{"experts_per_token": 6, "norm_eps": 1e-06, "parallel_block": false, "init_std_up": 0.0283, "learning_rate": 0.00392, "beta2": 0.99, "weight_decay": 0.0, "decay_fraction": 0.819, "decay_shape": "linear", "doc_mask": true}
Below are experts of layer 3 (counted from 0) of a mixture-of-experts language model. Rows are named gate (a neuron's input weights, with its number), up (a neuron's input weights, with its number) and show model dimensions 0-191. Each number is 128 + 32 x the weight over its row's rms, rounded and kept within 0 to 255.
Before each expert's rows: a language model's description of what the expert responds to. This comes from a sample of Wikipedia text that the model never trained on.

# expert 26
Clause connectives. Conjunctions and relative pronouns opening a clause, often after a comma, such as and, that, which, but, who, where, when.
gate0 [ 55 108 142 178 128 189 124 163 163 112 119 125  97 201  89 109 118 101 148 116  89 152 130 144 105 128  85 111 134 104 102 146  89 112 138 125 120 121 160 140  74  82 146 128 106 113 114  84 150  93 136  95 140 123 138 140 158 167 197 107 109 140 110  88 155  97 126 106 157 168 154 184 113 110 121  94 154 176 143  72 166 150 192  98 154 110 120 138  99 110 166 155 128 106 137 126 200 141 138 127 123 106  44  77 115 130 168 159 103  83 114  96 112 125 172 180 176 102  76 155  88  92  94 123  95  98 159 146 207  80 104  86 179 131 123 130 112 118  81  91  64  43 108 133 191 103 122 131 152  80 136 117 104 115 166 114 141  80  82 108 155 147 186  95 125 151 111 111 117  71 152 109 154 124 173 165 122 111  78 175 146 120 127  68 155 110 118 117 125 103 162 122]
up0 [ 90  99 128 132 132 149 114  70 113 166  89 114  77 150 137 134 116 177 138  75 129 171 163 107 121 114  92 113 107 158 130 112 110 142 122  57 153 123  83 114 142  84 186 131 102 139 138 158 111 148  67 116 119 185 118 130  92 112 207 109  98 121 137 121 120 158 111 118 150  88 164 144 130  80 139 152 168 120 147 101 104 164 116 196 123 113 118 148 144 100 194 137  91 128  96 104 128 137 120 139 171 157  86 107  30 123  75 114 118 137 145 183 161 137  78 128 162 118 100 128  95 103  83  98 131 150  86 122 157  85  88  46 133 115 113  81 141 122 136  91 113 133 136  85  55 104  88 118 142 191 132 205 134 129 155 151 136 148 128  71 201 115  95 186 139  74 123 114 166 126 121 112 120 171  69 122  92 151  99 138 152 125 137 148  85 150 159 165 145 138 136 220]

# expert 40
Capital initial letters. Single capital letters starting a word or abbreviation, often in tables or lists, such as T in TAL and TEXUS, B in Boreal, St in Stout.
gate0 [173 128  97 193 121  92  87 169 115 150 140 108 129 139  37 170 138 114 149 155  69 116 102  85 170 157 108  92 121 192  95 139 103 128 163  75  95 178 141 157 107 153 153 120 165 136 201 102 122 111 154 186 104 140 144 113 134 117 175 126 107 107 128 108  93 163  90 121 158 121 149 167 196 116 110 151 126 103 139 128 128 131 121 192  92  87 117 109 144 138 134 153 108 147 137 121 135 140 145 117 101 116 125 118 145 160  58 102 143  98 111  80 139 150 138 167  79 195 134 142 157 160 136 144  72  84 145 101 135  99 170 171 137 119  48 111  96 160 113 112 133 124 171  87  70  93 156 188 158 111 202 128 134 166 157 116 111 141  90 123 116 153 179 138 115 121 126 141 159  74 135  72 168 112 111 141  79  88 130  49 167 131  91 172 122 122  86 101 166 125  49 130]
up0 [120 167 135 140  92 132 153 132 188  97 154 120 153  98 135 134 162 100 171 118 155 169  83 136 122 136 146 151 136 127 141 120 146 158 122 156 122 109  88 118 142 107 139 165 158  84  89 141 175 185  82  88 115 106  99 178 112 140  88 159 177 194 117 114 155  86 191 103 125  97  76 102  52 109 111  35 123 184  87  96  90 117 164  95 120 112  99 119  93 154 132  62  93  78 159 102 153 116 172 152 159 112 121 146 158 112 146 185 148 118 168 146 102 117  95  95 149 130 146 138 119  90 104 101 180 136 120 183 113 104  73 117 133 108 148  99 169 111 115 109  81  73 140 231 121 162 107 101 111 116  90 139 100 130  82 120  96 103 148 122 155 143  86  63 131 113 147 116 126 158 143 145 121 134  86 175 191 102 103 173  71  92 172 125 121 126 120 135  92  87 154 194]

# expert 15
South Asian name starts. Capital letters and first pieces of names or song titles, often Indian or Pakistani in credit lists, such as "H, V, Kam, (S.
gate1 [144 133 142 139  77 122 130 187 149  97 178 204 111  79  99 116  69 118 174 130 112  92 132 131 120 135 127 112 149 106  42 126  89 146 139 103  66 163  77 156 148 145 166 159 194  86 172 166 161 142 155  96 140 161 137 159 192 165  57 165 153  86 120 151 112 117 146 132 124 156 130 204 101  94 103  45 118 155 155  91  92 155 153 131 135 149 120 118  86 157 201 244 115 140 152 139 106 111 176 137 120 114 137 123 111 162 134 135 106  78 122 115  85 141 113  95  99 100 139 112 127 115 125 134  51  86 114 122 118  99 161 110  90 113 119 153 172 118 160 136 125 128 141 172 113 127 131 116  87 178  94 144 127 131  58 135 150 124 117  92 115 142 123 156 134  97 133  70 135 100 122 121 171 110 145 129 119 168 141 124  93 108  66 109 175 144 178  64 126 106 107 126]
up1 [101 232 120 175 182 103 124 150 118 112 134 133 149 151 165 160 171  95 156 125 149 170 130 117 135 179 126 119 129 198 116 124 176  68 131 168 128  66 164 160 111 147 161  82 124 137 141  74 141  94 137 134 134 143 184 132 138 103 128  67 173 113 133 112  97 139 153 119 158  84 151  60 167 174 151 167 180 126  97 116 117 120 182  99 167  62 166  87 135 141 111 116 131  95 119 106 104 119 133 147 129 157  95 191  99 147 128 112 145 185 132 133 144  62 164 169 124 173  75 123 166 169 125 130 124 101 128 129 157 139 170 201 182 128 132 137 101 136 162  82  66 175 146 132 148  92 136 130 115 110 108 176 141 131 150  97  73 107  83 182 179 119 181 120 149 117 148 189 151 145 141 115 146 165 170 166  78 100 139 134 194 120 152 167 109 139 126  89 120 136 140 107]

# expert 3
Foreign name word pieces. Mid-word pieces and diacritic letters inside non-English proper names, such as Jehov-ah, Røyrvikv-å-g, Viðarsd-ó-ttir, Singh, Shah.
gate2 [139 144 154 110 109  51 105  75 135 150 103 126 158 150 147  82 118 141 151 158 131 131 112 117  94 158 160 105 187 196 153 175 191  91 130 119  85 113 102 152 110 148 158 148 107 128 183 109 114 127  95 113 152 115 139 100  77 110 122 171 139 132 104  81 153 125 119 131 166 137 144 152  87 133  81 135 136 206 124 110 137 104 153 131 132 141 129 208 105 199  79 173 137  88 107  57 105 136 112 115 117  90 115  66 111 150 123 155 149 109  90  88  99 158  74 160  77 118 145 143 104 184 140 106 104  83 124 150 117  78  73 114 120 109  91  92 132 115  97 103 137 133 212 116  71  80 139 112  95 165 142 125  94 131  69 150 113 125 153 176 149 129  82  64 135 128 121  98 108 168 121  73 115 127 144  84  77 178 133  77 149 146 180 168 123  88 113 180 181 104 159 114]
up2 [136 104  83 141 207 131 118 205 114 141 123  79 158 119 179 115 126 138 148 119  95 120 131 155 166 161 147 168 138 106 117 163  73 123 108 163 187 111 199 163 213 147 141 147 140 104 109 133  98  93 122 142 114 103 110 119 183 103 113 104 111 179 124 167 130 115 114 137 160 123 138  69 140  61 137  47 128 145 133 154  57 111 137 117 136 124 103 160 131 149 100 225 151 142 148 167 126 140 167 125 126 185 149  86 150 121 148  59  91  51 112 161  67 124 164 133 105 122 110 119 174 135 112  78 103  77 104 155 126 141 141 184 106 121 156 196 157 171 121  95 143 102 175  92 144 137 101  86 109 105 176 111 167 111 115  81  90  91 147  96 122 128 116 150 192 115 109 104 160 112 166 127 109 162 121 192 158  83 127 127 164 101 151 106 127 148 129 118 145 132  86 132]

# expert 36
Surname and place endings. Final pieces of surnames and place names in lists and tables, such as -ard, -on, -ley, -ford, -ington, -berg.
gate2 [ 65 129 138 172  95 158  73 110  85 151 120 138 117 120 100 157 156 112 135 114 126 164 142 140 179 139 211 137  82 187 159 166 126 125 159 148 102 107 136 180 124 134 131 143 120 118 115  93 136 123  87 117  99 158 172  98 135 187 116 145 117 134 123  94 190 154 136 129 137 181 150 143 172 142  89  42 118 149 167  97 133 119 151  53 141 102 153 226 109 155 103 144 144 149 100 128  75  99  85 105 154 117  51 130 124 148  82  96 136  86  88 116  65 115 140  95 158 172 147 164 124 133 119 141 140 158 151 126 178 115 148 100 141 108  76 135 111 171 150  94 117 167 111 177 100 108 154 141  96 166 126 141 127 152 132 120 122 150 170 120 156 161 147 123 108  70  97 198 147 134 125  99  95 138  42 148 161 125 184 141 150 120 161 163 103 107 134 172 230  99 117 128]
up2 [ 72 110 137 100 112 143 136 119 155 130 110 102 121 115 136 108 137 170 136 106 170 138 143 112 141 116 142 108 135 136 199  68 159 195 137 161 132 111 119 159 186  51  54 105  98 172  98 171  71 141 135 124  77  57 131 175 158 140  86 152 149 135 132 154 100  76 177 136 102 103  91 121 152 142 117  65  30 120 112 154 105 119  52 111 113 115 119 176 158 182 158 142 142 145  92 112 151 147  96 135 114 168 168 138 160 156 120 108 138 140 115 102 167 151 138 130 119 143 161 122 156 133 115  61  72 124 128 134 101 155  86  88 101 119 145 194 120 140 114 157 128  72 118 151 150  79  82 147 107 181 141 144  86 128 174 165 149 192 105 164 115  95  67  89 130 155 131 111 119 140 132 175 139 175 123 133 119 148 111  67 154 150 133 154 134  59 119 145 205 143 116 117]

# expert 43
Name-internal letters. Single letters or short pieces inside foreign personal names, mostly Slavic, Romanian or Hungarian, like the i in Daniil or Budișteanu.
gate0 [137 184 143 131 132  89 141  68 143 159 101 109 133 129 144 191 141 140 189  61 116  92 105 117 140 176  80  81 125 154 148 116 108 134 132 180 144 169 133  57 135 131 185 108  89  67 136  97 160 164  98 130 129 176 170 136 192 157 119  83 101 168 170 115 130 129 101 143 143 147 139  92 153 117 138 131 124 147 128  82 120 115 135 152 184 140 144  58  96 114 200 123 100  66 140 108 120 147 164  83  50 142  99  94 127 106  58 158 166 152  94 130  67 142 101 172 108 132  92 171 150 167  70 100 171  42  99 107  90 131 130 136 159 128 157 115 127 142 130 144 128 114 142 111 107 162 152  95 146 103 153 143 141 162  90 110 139  67  55 112 101 132 143 138 119  90 101 155 128 102 167 139 168  99 122 159 156  69  96 135 153 126  76 131 141 134 112 103 110  61 140  91]
up0 [117 163 191 131 119  80 101 124  84 162 144 103 102 112 141 134 125 122 141 125 103  73  74 161 130 152 147  96 168 130 118 102 208 168 142 158 168 150 127 140 140 109 108  38 136 159  81 183 108 120 174 118 125 167 155 183 127 127 168 164 134 171  87 108 124  64 141 183 124 101 102 116 121 106 144 164 168 134 111 121  98 140 181 135 125 142  98  97 129  85 152 156 158 116 128 107  47 123 126 128  86 178 129  88 159  43 125 185 160 135 134 116  96 130  96  95 106 178 142 112  91 144  86 156 160 152 179 114  94 126 132 110  86  92 153  95  93 134 182 122 100 150 165 177 137 146 147 108 136  90 136 128 151 121  99 160  98  94 171 131  80  93 121  82 106 145 166  98 126 129 117 104 116 153 150 107 141 122 138 109  47 128  78  80 144 131 142 107  69  32 184 104]

# expert 1
Linking conjunctions. Conjunctions and connectors joining two items or clauses, mostly and, also to, or, &, /, vs., often in sports-play narration.
gate0 [110 129  95 124 159 111 135 102 129 122  59 104  68 113 143 131 127 169 173 139 184 125 162  93 148 155 151 136 142  97  99 116  82  53  80 139 176 113 146 130 157 120 185 129 115  73 105 137 132 154  70  85 129 109 125  49 201 115 200 114 126 111  91  97 172 188 165 135 121 192 141 137 126 123 128 149 130 163  90 136 111 107 109  94 110 124  79 106 130 163 102 152  53 109 114  84 112 119 100 145 164  74  72 166 101 150  96 177 114 146 118  91 158  97  70 131 118 131 137 118 194 154  59 113  88 195 136 170 140 103  57  82  70 105 133 103 142  58 104  64 121  87 127 127  94 115 141 126 107 127 116 101 120 140  90 189 128 153  93  92 103  90 114 165 156 103 102 132 144 160 162 119 127 115 163 129 138 108 112 128 127  96 142 108 142 121 113 166 124 135 148  74]
up0 [ 90 141 125 161 117 133 141 158  58  68 162 136 137  86  96 149 138 122 136 102 100 140 171 112  43 155 132  98 159 113 152 133 174 208 176  96  83 102  99 111  71 194 109  95 136 154 144 141 135 146 111 126 138 141 140 172 106 144  44 165 135 204 203 123 128 133 109 136 157 117 119 107 103 102 101 112 129  70 125  88 137 152 107 162 126  86 156 145 135 129 171 156 152  90 157 206 107 123 198 101 138 104 129  91 227 103 114 108 158  95 121 125 115 191 134  64 119 140 122 115 111 138 143 112 157 148 145  90  83 117 141 118 123 155 111 166 151  97 167 123  98 168 143 101 104 127 121 179 133 112 141 149 139 111  98 102 163 116 147 154 151 145 192 131  83 169 175 141 124 116 115 147 123 126 173 142 120 100  88  74 187 136 101 168  61 160 145 105 169 120  77 137]

# expert 18
Mid-word consonant pieces. Middle pieces of common words split after a first syllable, such as b-us-iness, bl-ess, ap-oc-rypha, vend-or.
gate1 [154 145  78  76  73 128 110 175  92 128 117  81 176 192  69 133  67 115 181 183 129 120 122 156 170 138 187 118 138 101  94 106 103  89 145 187 174 130 142 100 118 179  97 167 185  91 101 103 117 169 125  82 174 109 138 104  66 126 102 142 135 111 139 111 120  58 135  36 179 146 155  97  53 169 118 158 121 130 136 122  96 166 118 153 129 107 107 210 107 124  96 135 143  94 134  83 112  96  75 114 108 131 133  49 106  97 148 137 113 153 124 127 114 118 133 115 156 157 135 125 169  77 116 120 144 153 138 141  28 127 149 174 143 142 122  91 135 129 116 126 164 123 139 122  62 106 181 105 134 101 115  98 126 173 136 121 106 100 131 139  90 109 128 119  81  66 101 154 141  82 142 135 136 118 124 162 133 139 122 174  91  95 130 183 113 125  58 128 132 142 118 138]
up1 [ 64 154  92 166 123 125 129 110 152 105 155 118  75 115 111 189 136 127 160 137 114 166 131  74  84 192 109  80 187 106 124 191 110 121 188 166  56 100 176 135 140  75 133 126 139 156 105 134 183 106  97  88 130  91 154  70 147 213  87  75  85 101 197 130 104 169 135 144 126 102 152 163  97 140 154 120 185 105 119  68 166 122 139 138 137  74 144  78 134  99 112 142  68 139  99 116  88 127  84 134 150  69  94 133 130 164  96 131 164  73  98 151  93 164 123  93 131  88 120 166 163 145 152 107 117 125  99  76 153 146 102 136 167 154 117 158 135 137 153 184 156 168 140 100 153  69 136 177 121 120  90 123 129 126  74 161 175 131 157 167 126 139 181 176  64 119 116 175 159 140  86 128 142 132 124 109 131 143 108 137 117  93  92 100 122 109 115 137 158 139 132 103]

# expert 61
Surname word pieces. Middle or opening pieces of surnames and proper names, often Germanic, after a capital letter, as in Biedermann, Blofeld, Doppelbauer, Wood.
gate0 [156 159 113 143  97 174 119 158 143 107 108 133 114 138 109  98 123 161 127  56 185 175 147 109 103 141 130  95  82 121 106 122 132  83 184  96 182 127  63 119 115 137 109 125 106 104 159 187 125 127  72  92 128 114  67 121 112 149  95 110 156 148 135  94 152 120 127 145 129 151 115 147  59  98 129 108  95 167  76 118 131 180 193 115 177 134 187 143 102 133 178 125  82 159 189  87  94  75  75 160 149  80 119  80 114 149  62 126  76 175 136  91 123  98 128 149 109 132 110 126 103 115 149  63 165 123  89 105 162  96 103 115 170 115 156 100 218 106 130 143  99 112 131 138  66  92 122 115 148 126  74 148 123 138 115  89  83 145  58  65 153 134 115  86 163 122 154 140 156 163 159 121  86  94 146 127  90  92 116 126 197 118 114 140 117 110 103 166 151 113 120 186]
up0 [113 250 157  88 142 152  77  87 223 115 153 110 109 134 105  93 142 128 107 115 100 122 119 127  91 127 141  73 108 189  53  80 101 153 166  85 161 124 151 136 136 131 152  99  90 125 132  88 100 108  98  73 117  85 140 134 127 114 101 104 148 107 133 135 123 181 130 164 106 110 133 197 161 109 139 133 129 108 147 157 185  78  94 112 149 119 142 105 119 146 132  88  83 132 144 118 177 115 157  81 167 132 107 147 153 115 131 129 114 208  99 133 145  67 182 145 180 141 128 165 162 116 107 112 193 161 147 167 154 108 116 129 123 120  88 129  56 191 152 119 163 153 127 123 114 190 186 115 109 125 166  67 188 140 181 127 129 144 152 132 141 135 154 112 137 127 124 133 150 111 140 114  95 136 174 184 186 106 124  69 104 146 137 105  88 137 141  86  77 146 140 153]

# expert 47
Sports scores in tables. Standalone small numbers and match scores in sports tables and results, such as 3–0, 1–0, (0), goal minutes.
gate0 [ 92 163 135  54  67 104  91 136 106 167  96 146 126 150 149 192 174  82 159 134 107 136  78 165 171 130 129 108  57 154 126  98 157 127 119 121  92 157  67  88  90 106 124  94 121  82 192 134 117 142 168 124 194 143 121  74 171 184  48 163 165 159  99 110 105 157 140 128 201 194  90 119 117 118 142  94 110  99 148 104  84 137 107 125 115  83 121  95 180 140 134 173  99 116 173  79 113 139 147 194 124 123 145 118 105 164 107 115 127 174 135 140 131 153 122 151 168 147 131  63 171 193  83 170 157 117 151 192 138  93 181  60 130 141 121 120 170 106 154  93 158 114 159 135 109 130 146 110 159 132  94 148 110  89 145 119 173 125 123 145 150  78  88 106 120  97  98 168 100 190 127 157 149 131 110 122  93 121 131 148 105 129 184 150 119 128 163 120 126 105 105 148]
up0 [176 129 116 145  83  79 112  82  55 128 116 106 189 146  72 143 113  50 157 128 108 138  93 130  83 133 137 179 153 137 112 148 133 115 169 112 117 163 196 143 127 120 147 126 139   7 137 116 119 124 167 145 160  75 172 159 148 116  62 111 168 133 115  95 168 157 108 121 134 166 146 159 106 138  94  92 125 114 134 126 162 110 196 120 103 174  79 116 101 105 104 146 123 163 149 125  93  86 150 149 143 117 132  82 139 181  94 121 101 126 136 116 106 154  93 155 108 158 157 103  82 168 116 118 181 123 114 124 131 125  98 122  65 124 135 101  56  84 126  41 178 136 129  66 182 128 151 105 118 156 125 160 136 162  97 185  97  73 159 132 106  96  86 167  76 159 150 115 101 125 109 142 110 181 153  99 169 137 129 113 131 153 188 156 149 121 141 109 114 137  92 168]

# expert 34
Person and role nouns. Nouns and suffixes naming roles or people, mostly in film and television articles, such as actor, director, official, guest, star, -ologist.
gate0 [ 91 130 122 134 146 125  89 104 126 172 137 175  91 123 140 124 117  97 174 114 124 144 143 133 173  59 175  86 129 143 193 136 133  62 175 114 146 201 152 196 119 186 126 157 148  75 144  87 173 199 157 144  82  67 108 108 116 182 135 137  66 199 154 143 110 120 136  50 109 141 126 141 127 136 128 157 130 167 114 164 142 103 162 128  80 141 127 161 145 116 192 150 152 126 129 130 135 159 118  97 155 159 132 122 144 128 120 169 140 143 106 134 179  88 156 117  76 153 103 122 103 183 158 116 175  24 110 115 129 108 128 119 148 169  68  97  86 161  89 134  92 106 110 112  94 137 117 169  98 139 120  84 145 132 195 113 118 118  99 124 159 148 138 159 155 183 107 156 153 114 169 111  92  97 139 154 120  98 150  83 130 115 150 130 125 107 147 130  46  60 133 104]
up0 [145 113 107  82 128  76 162 125  85 128 138 103 127 136  98 179 120  93 153  60 145 108 109  95 107 158 222 153 162 128 174  72 150  79 132 126 140 175 114 122 161 160  65 158  71 156 152 110 141  88 134 143 113 141 112 164 101 112 154 127  88  91 129 144 102  76  94 119 133  79 131 115 164 117 190 182 123 132 149 140 134 123  88 130 197 160 174 138 171  94 139 144 210  68 101 185 179 119 105 176 154 144 126  95 174 109 113  83  87 179 104 166 150 129 184  88  94 131 144  73 124  88 125 102 135 154 106 198 108 118 134 100 117 121 156 135 110 148 110 109 113 132 132 133 111 127  65 146 150 114 123 130 161  93  74 126 126 104  73 137  75 121 207 148 161 197 131 116  99 109 136  99 147 128 119 104 127 125 194 139 121 105 135 115 106 160  62 129  77 146 134 146]

# expert 25
Commas in lists. Commas, often merged with the end of the preceding word, separating place names, surnames or list items, e.g. Connecticut, Oregon, Walker.
gate1 [107 108  62 242 121 129 179 134  79 105 109 124  95 124 103 176 183 159 170  76 138 184  80 161 110  54 137  72 143  73 139 133 155  56  70  85 115 118 141 115 145 140 147 166  80 106 109  60 154 165 144 113 137 106 181 109 162 155 111 100  81 167 146  83 124 135 148  80 115 186 123 210 170  69 136 134 112 141 162 132 122 118 176 144 127 118  77 121 145 156 147  82  92 147 132 106 161 127 137 119 155 111  90 136 120 158 132 136 128 121 144 121 170 143 109 155 146 117 146 138 111 132 122 120  81 110 133 154 142  92 115 124 141 133 150 154 156  98 137 186  84  82 164 165 104 164 172 211 154  96 165 162  80 121  80 114 150  67 136  95 137  90 114 124 112  84  80 150 141  97 138 132  91 137 117 113 122 147  94 156  94 124 142 158 134 116  94  87 147  99 148 158]
up1 [121  99 157 134 127 114 129  74 150 149 127 140  39 176 178 151 133  94  85 110 137 119 117 134 147 184 161 107 107 107 162 106  80 128 204  77 130 166  58 119 147 161 165 164  80  79 163 120 130 121 176 112 161 184 137 118 140  87 167  64 145 154 128 177 168 125 147 143 147 138 113 129  87 186 125 115 171  74 161 132 114 122 113 131 139 100 162 150 133  97  79 125 112 108 120 103 145  99  99 150 147  80 131 163  62 163 158 166 129 135 163  99 139  92 149 101  98 129  92 148 156 141 103 117 136 158 132 140  91 140  73 109  54 143 176  80 127 131  90 152 114 117  71 154 122  53 110  67 170 124 122 107 169 154  96 201 120 120  99 150  97 123 120  99 135  92 154  88 145 154 151  93 122 112  61 148 138 151 109 141 131 126 178 127 189 134 127 185 171 138 201 139]